{"d_expert": 64, "activation": "swiglu", "normalize_top_k": true, "balance_loss": 0.00415, "norm": "rmsnorm", "batch_tokens": 65536}
Below are experts of layer 3 (counted from 0) of a mixture-of-experts language model. Rows are named router (the router's row for the expert), gate (a neuron's input weights, with its number), up (a neuron's input weights, with its number) and show model dimensions 0-63. Each number is 500 + 40 x the weight over its row's rms, rounded and kept within 0 to 999. Numbers have three digits each.
Before each expert's rows: "comes after" lists some tokens at least twice as common just before its tokens as in all text. This comes from a sample of Wikipedia text that the model never trained on. Tokens count by the router's weight.

# expert 19
comes after: "\n", " the", " United", " a", " his", "'s"
router:469456493523561464451539457496507560511505534475533545553600498540575480480544534469522506494536521526445475554556521488544470559547459517450485450465464505498516547488479454467462504474480401
gate0:405417525537516516455476486557475526482528478629528532461443451492531489432517460470539529450484486554495499477442449558539575479486541457489472489487438501532455475545472509519559500487523546
up0:528469514482514496372486481499518521506535520520581449513459516491495454487434512522608549506497461481451481518522441556483543529487549532568510564483558504482551531557493465514455519465512434
gate1:553505487544561466496558511431529523498483495569500465502548526517560461492548491526493557446508473496522488438461537459508420542532387505520492370531453517495528459563459473416482496513500451
up1:492471517531521542513468535484552417545562491562534468585491510556550504509487461521467498460520462492590522534510544477539486478470508493487546435500490463494471536508441485561489566537498535
gate2:554443502555502499525537509513516565468453503533433504478526500451461478537525544544476444496527468481545571619508438553439467487579456532524488509573472522488509519431473480592503486531467574
up2:485469541485519496521503531484474505456433516428475429493519480492503497447477610496499553554490515508517573505496474428527476467591401493494477490504395506521499517514581468523450482493526414
gate3:557505470468494495488554455529496542532447507492484519560502464505585475549456477459445424521519478553494569572461494565471604541515496448530547484436431484504520483518476489488536531513513410
up3:494499567487512498513506428491553466486499513529414498580462566471507467544531457510476527480405471452552546530490425509492455471443527447392504507386475555514556507467456537455507481520518525
gate4:555523548478501503525510464528474500474508544450467497443508515443476456522557500452517554505490476468496443528508509474548488529504539495551566517485541474519501562485547490416448396490540510
up4:509391498468467484411522514488500437537542492538517544499466425419536557513494446475446483568545554471487529519430510551509510480541476487484533447453525478487548516512491519537498544489466421
gate5:527512510469375403503534461475499578478485485432475525545498534493520542559489578494539522462470473559460497516514484511507547466521499458501530421495493482577497528533476482543509568561491456
up5:461566523515476481519561444494564466582507501479421453474483534458546471489492492518473506555473456486518552533467510457519520568477505426493481562439469521479583495537563531538560539441510536
gate6:550470603510457508522510518435522556503504517467491475520495547550520518510521526531535527542519549464528472535506491436481525510521472511475548457457459528507546539497540576524435482585584537
up6:452554457573538545513526464583490543446479434491439462475513498490570495533404466520471430529488492478528473432497494443534475492454512490505556520474503556479532445503479472514570486484449521
gate7:450517503486498506431499535472587502536504512475497590506501447433555533440523478466502474491457517447476484479487498521438515505451469507497517526460504475531530550443483513510499508569495492
up7:453494377513498539486505500466509462507526489496480474465544478476456500475518508419499494557500544502462467528413477504495490528513539449546457526501535516579472526441485564485500509467482527
gate8:587521490479465501472494550517545468496514501572538537557535458498472488488454515514451474503558548483504582563433513451419530520470590476507478531564553471481532526497456524411524481500446460
up8:490629569524528546440453569495503507487442470466472523531481535551448525510541525518524486534530552520540519483510510473538495511528543469438477488546499388525494538584488424463456477497499496
gate9:474444485465574497456469480538510499433512459567492427493479475471509405523492429491499472530510537462505472471494538518421514563523494478447552518512466483496582486475453504519505559468517520
up9:518422497585504529488533442531478472514542471564501519500571514456443501495518463495471490551501531475455493487516561548487533529553513529551606534492562447465518488480466472508529459488509465
gate10:513493514543534554494450554656490495489508531491468509486548462451491487516527536459439474436427501532405447496545517525538498570520476494490464443571551421542513459408429502449477524510514559
up10:472517574530440511491477480535492481464508511517531466494431584469509504525410531437430545526504538544552447541406535476493451520543552464466513537446435584481460488476554470545533465526541597
gate11:463440497517457548546506513477475548465616588443507455493484485529625491509540462590501529545468504492478523542499487510489534503486527520506472539535495384532497549495490475475566481468503560
up11:468495539485470576670425535470496535488485521489500446470496503534551517448519478523489513549572483519475457573494572513423513556512547480496496563559512474501462478588543508491503511434446434
gate12:527461442534537504447460505536519589521572533498498470568537569416464519464551459463533454484504501507529498533556495507466533477470506449462459515472465429524525502477445485507523527460585493
up12:554479457504450480499547465516486522519501502514414452539530477607482530543477504412538468557517366418473468532495516561571438603553486467449478474500459442554503510500510495487513493459537471
gate13:471498530485525444459410460475481505495496477482539509537517458494486530482456474473460524601493461565548497439486526465503511451544506474570556424554477566484524462531436450457437486502511504
up13:474563492428559527510515525514437458409495539451456530445516494529480523461494441569488471509488476504533510442494456534463528467463488546558549520466509509556500493523445460421508538535498486
gate14:455490531517516515520537443482497470478499526492475503513522575514568463482518495512505567498512475513466481428454492482531485487474527478561596447510461467465482510533482441602537504493469488
up14:510468549444472508501450484529566503543531547467520472544479437562526506511420511550519502466539581521522432512514478498574547462579509439479511512498470494505519488445480476497452508519433480
gate15:515527576503470530501445463479455441552514438534492491460455500505563398474517434476444494471435536440538482463552495509569521489505578528536476523521500511503460483505476483551504492514462505
up15:537521576483536446542513517403469534507531482540480529553490496513454534530453476535518589513494486532489472459480524472500516555506565530443591472472482508488582560531481556527513528467488405

# expert 9
comes after: " the", " a", " to", " and", " The", "'s"
router:472513541499561492481526441487458503499485466515465498542614483530543494390466558404531497503514483488434476459484464522579467580547477504445523465524465495525544523502492442506516492467530452
gate0:440536497551504518527422503504432507436542409507502489497560511528466514543464519533463449483474497503549517451578438484478538566444504471490521459480499501548536565456526538551428475456497459
up0:473475515473490543541447509485457466491465459527536505453531429462484472483487462449434440513460535506438450489510521484480574498424474469511498494503495540572506516536514520520468446487500483
gate1:448438473488405512421555512496489446458519528483541511517435529553536495495532550537436542490478380455547485507466541511506521532450547490518442559494509486498493482532466529514478473503558548
up1:476509530495447575480527577506522527552484499494495577558581509511415555497479505451553491531475583528476468525483514518506500457526516551481498449556516542498473515493440482498522480503433467
gate2:557575506493573489563526488499562468507528491485489474553610542468509520414596547461433522515502497493397561478467522537538536502562476514540492524520508546475556503430476463460558466535528520
up2:528539524451526436518569441449583490478546519441519584495521480444519479410535423489504522543574478536560494506457501520522483501564429514500540527473497516533553524530524470452499505556536550
gate3:463497492506617390532469491496459427508544524457541456437507463415515487523499546549499475518466540516534459509504497529488547460527518566503470526531522562520620464511398487488492498451528513
up3:557510479498479489458522487538529528436473438524534476498500472568470576446532480447480458550544494536612571523553519472473523426512437481465538467530436439473489494514515512536463524530423505
gate4:490561524524517511441504357492474477486475449493546510560493433493494477543511505448487452547422488396466448529521444451513428577513456498522520524437504458533517447517525510509542490546516461
up4:491491462453490532459462494504426383453532547436547497579488476576491501535454470475506472507497470486506486534476566570488525542449494498561391532486495469520478501480496549366450528480493513
gate5:508487439462590509523478500470502482488486587504569469478510425517512501488451404563481514588527452439525493494443482485420544511446475488485415521529477558606503419461529551471549528534525461
up5:568490436459595480487556435519449521447459532502577517557502521495507477541481528519526496530560504514519483535541482546437506522514498574502431563510440469527474439476517489423495476547432456
gate6:514495495480509478445447489475473464491496519427566490517462546487486481613540557452465483520539543472543535432553504601504535551452450452498475471470487494499553468487538533556550542464514511
up6:437483470517558471467500540477496439498443556561511488461524546549459471516437535509495496517490484558540511469475551484540508513527465408534468529505446487556455543472513541490548477486473546
gate7:443482567506477538498482548575462506514492504510485490494474500532477463492480428532480501459563555474528443534470516586457463484496575481534558578497547534457541528391501481482433491481543490
up7:527468498476515540518498492565526494515521464470466430556514491539494440497489527503483563552487527538475522508582424462509455505478521522490397539553477521483494400509479456480506554491495467
gate8:437569461487559472448510493503491460466530498498448521496523490498512502471472568461540499548512499448453597492432540525433481471511522486494563482486451469553598528533486450508556490560519529
up8:493509513442506553532485480485492453535574571511475494504480473540524581558511439504566565545466537597479480482424493532494514472511447519428501477421505537537519519519466490552527466498485524
gate9:471513507507522469416454471510499432512535544486580522458460502500573492481469489473448512440585590440500527504440520525509485475621446552542520492548494508486496540528515467448508496461419488
up9:507503450502514475414533537542509405475464458516520472523458513456504514468512494530557527512531496443488495509501498526529489516530527498506507470455462617510438477533503480539425522474436491
gate10:505505581477430513472447479472502476511435404504441473577580558523562460465528611446468471507496542500489495399464514487532541523531502509478549530502544491525487518489453539506510558475519503
up10:515529458596544453458537567548514515455558563432563549419421495490447522520518439522563504488561557469502497533513532510507496480493487507522535493511505516558482527519602525509466529520514584
gate11:515554473438483557466460444464437556518451463542521502559440483502460569523515551489513535462468528407511551508500581469491566474554495480446448480527454544432544470517492506517450546489476494
up11:522499537466451505511520488458483518506473461511461499537484522495511428452549540443522459489493520522474533477472494480534481432488500533543508490492512479553454506551450540438476510477509506
gate12:462521499446518499500445522463503525437471561464467535482486442515487523443476448448524443488546508542518562528512512457574458508501477508486528491499539454461572577463535503545508522528447584
up12:514465554553535425462548552559488507535597549508532499508506503534496525561453477534491418494438520529546530482474497469442540481476522472469493599592412539520568543531447526517473508437549520
gate13:564457487523494467488492562536517511491566510391473471501476459529457544499478533472516492459515579552472524481504511507482510552423554438477511487554509542503569499486486534581585477458503482
up13:448559462480538508425505513513541450468466475539498521468593473526479438464566513523562496516563541501455459514489508444509536501517578425480537547537500487507511563495430452556472580518458514
gate14:431520562451486501433560572551498581437488483453473517553423522498435505520447575567533518562523525494542507500564537500498500485549395508510550554507501499565493541470544534494484514473414473
up14:466531533477459612511548483486470479457539460586559480451441483450513494454566467457432492491521530506446489440412468479482465551518487481501486488489494480552446475508509555460532530502458528
gate15:523552444516516485541576517462528528543561506478515510545506509488509571509530547458578528425529415521570544477467511434562456439568529484519572440555554518467488521536434559468463515549370476
up15:519546549439557487528532471570470567489529512554531531493564426524521475568484436485471498444535448533487474453471495573540511452601519564478522434531528569599525442503481512463520489485547513

# expert 39
comes after: " the", " a", " The", " his", "'s", "The"
router:503476499453580425517511427473490501445504535463508517522571499521479465475511521495560464411517451498532470501513532442485396531526516514456425565510504502518549483546477530495531497471520473
gate0:485518483472535467465499509516445485497475537470592558566555516491508562489527649443486451438507505554522533491503493503518474492574499513446455564536552498498484480517548507560489499482563533
up0:518484475524495497424560475462475448497528574453586549539621470491492483515464624450557461498479437547549517467453499579437504475582563488512410530507488537556482463485551522515474443499529518
gate1:488575425544477511523494507461557483497468539429537473540517542476493480546534464503540551515562488500495474567564523516564479543564552581481495541476536446589507497501486469462467550447481521
up1:546455403530575490555455591548517469479491492454524503482494536484454517565546553458495578461530435533502467631558530539567483545485566556508466466538428476549463508547559471417506508437487547
gate2:498525476513506466523556517501416517443508578494547472540535466458456535530523525471523475478540493482541559606532529483516534591509565445518441500524560499581558488475519492504501483500478501
up2:485482472431480517469440530509580471576530441480472510450483497514602491453521475565483561519511498497467470442501496508458500426502440493503568488469421541397477517497490450519458534487484474
gate3:485497481511528544511544513500489464527515547437507541475515415512510478464514547507526485462489443473498483506517547474493527462513486542567441472471572462446570488583444547607512526503528542
up3:442464493454520501468532508462497456484533557431515518524557517517489459438487541562581488407487471541544454472504515434525481494538499494545417497508565518456537487508510524512534469492532542
gate4:445520609498554499515525441539452523340482509524480497555506517454527460523466490535534473519475417515511526443498418497490538515508483448530522527486501574507518508539540460443495395508491435
up4:488501523376554489515512477606483512517488471486548477519538545479569503489479488573521460556483477467491486494488523457518526511447541522418485584422475474536528513468474538492471414478512518
gate5:587494446489466430508547491507492474518578510498481444500497469444509477532478457599486476538502486456429493547506462565486570512557466518463481511453490512506511477533577497495505576512432481
up5:484514494496509532495492506537487450537526456515472514527576455510492495536426480558467471521541489505546494491489501467481549508587421535454401493482474535479549463467457396522525368532454502
gate6:484546601431515540501563505485579533492435532405522525490512520517495471499516536511557505595502517507531460494467443480454526530530549504494439546537487517550490591470491508540520479457540510
up6:551447503505545449488492579554439438463527513530485510454546495589494501419504521557488511468432501455472483507561463461444522458518495503428583482504530545511507498563486527496422593465511480
gate7:599483461478430559501538516510526541524561532475484519511537532544438437377501502462513483523489526500483491456480468427396543463543481481526512540503578558485500486507433499529558576483523507
up7:435512518501531544440454557530497521411468520516535458459502468488546513601473488467516531465484528479483491531552494549528570593504533547525480485482438496497452517469561473497541430541443480
gate8:510488476468603410503543490378550523559520455501512548497558481483471468543461491486503490494519503502571512387470506481473481496500547510601466502472563465465499504540440495485518457491497521
up8:590519515453481511515528505409525526502487502541511580566557481475505463446437544522458494569524489543506529389461464416496426493461489543513468504511548428416528485558519461444508463494583534
gate9:471531484484495480538539397479517527469466420485577507513540503552477501521466498507509520520449534506492526506531466464443523460457486511470476509495472543496509415539565540467494526527466444
up9:428471438422475464482481490478571484430476592459562452530460502522490494527481524473515550506539489536593562571489505505463571527514518507530421460450516458428463518479483534476556460426443473
gate10:538513513499432543527582527487534524413513468434458556528503518541486492533580500524561547551563515407501423545562475474506502468514480501575529437437521479494519466472524481454541496453473475
up10:506509467551475509562519480541521471489502439410486493510503496452432490463559543520522563488456577428447552532479393481497589556505510486529489503500502536528477443455512505461505465457473407
gate11:494564603475469516445488588586528473499485530541516526510478528532529487471449524481467542458508458459497512465430487486570514448471590474513513544488497467527453467579480518523463507433484509
up11:419506472473515521508496425437456515446509521472491478472524475518501487497529451493520521526526519476450518560551499471459513544529464515582513437533487481493554568498514434482517435550471473
gate12:548473457500583413444498462512468521465498510468485527521575488482538472521502458508461476497512477557458460484517508508497466443522523485495454527523512534477452599539471503450517602534445544
up12:476467529469514445491497530431513538513415475528535456513493462430416572532459504512549523492462524416460535423452462525460518510498514497470509494470525482519509520493493541417510565519517441
gate13:507463516483485543449540449394620505538496555437470513529476400484504453442518524453532482479502457530517499466463523505554538482455510496503477516526431505413514475535525513597507537498506552
up13:476496445513484516486442556567477502545469497550521540519484545466552589499493494484471564572516554499513525519502479532511493538491479512556497504462525466460499524467521448496571541456471475
gate14:451459536461532476485490458497493524457466580462550495542597457506467508450513541517496461417483460479478496497533468444495527482531539523516567569520501508471502403564454589489508542467482426
up14:539537494548459468487463500474494513510543440558492454505444527470486532504489436498508555482504504506523492496468519537509455494465527482436535486513535460501509533498507414551423479551501575
gate15:531554471468503504519462454534454491514467500438514455518528488506467502521457480516538480456510525512536502518491555525520446472469524447423452557458530456483531441567489534495448540450524543
up15:444465587491514475485523464519443503528506570598491542433483492479467437482484469472480460454505419451579545473460529451555518477458539491541497483556475579429483492446482474500462514519487497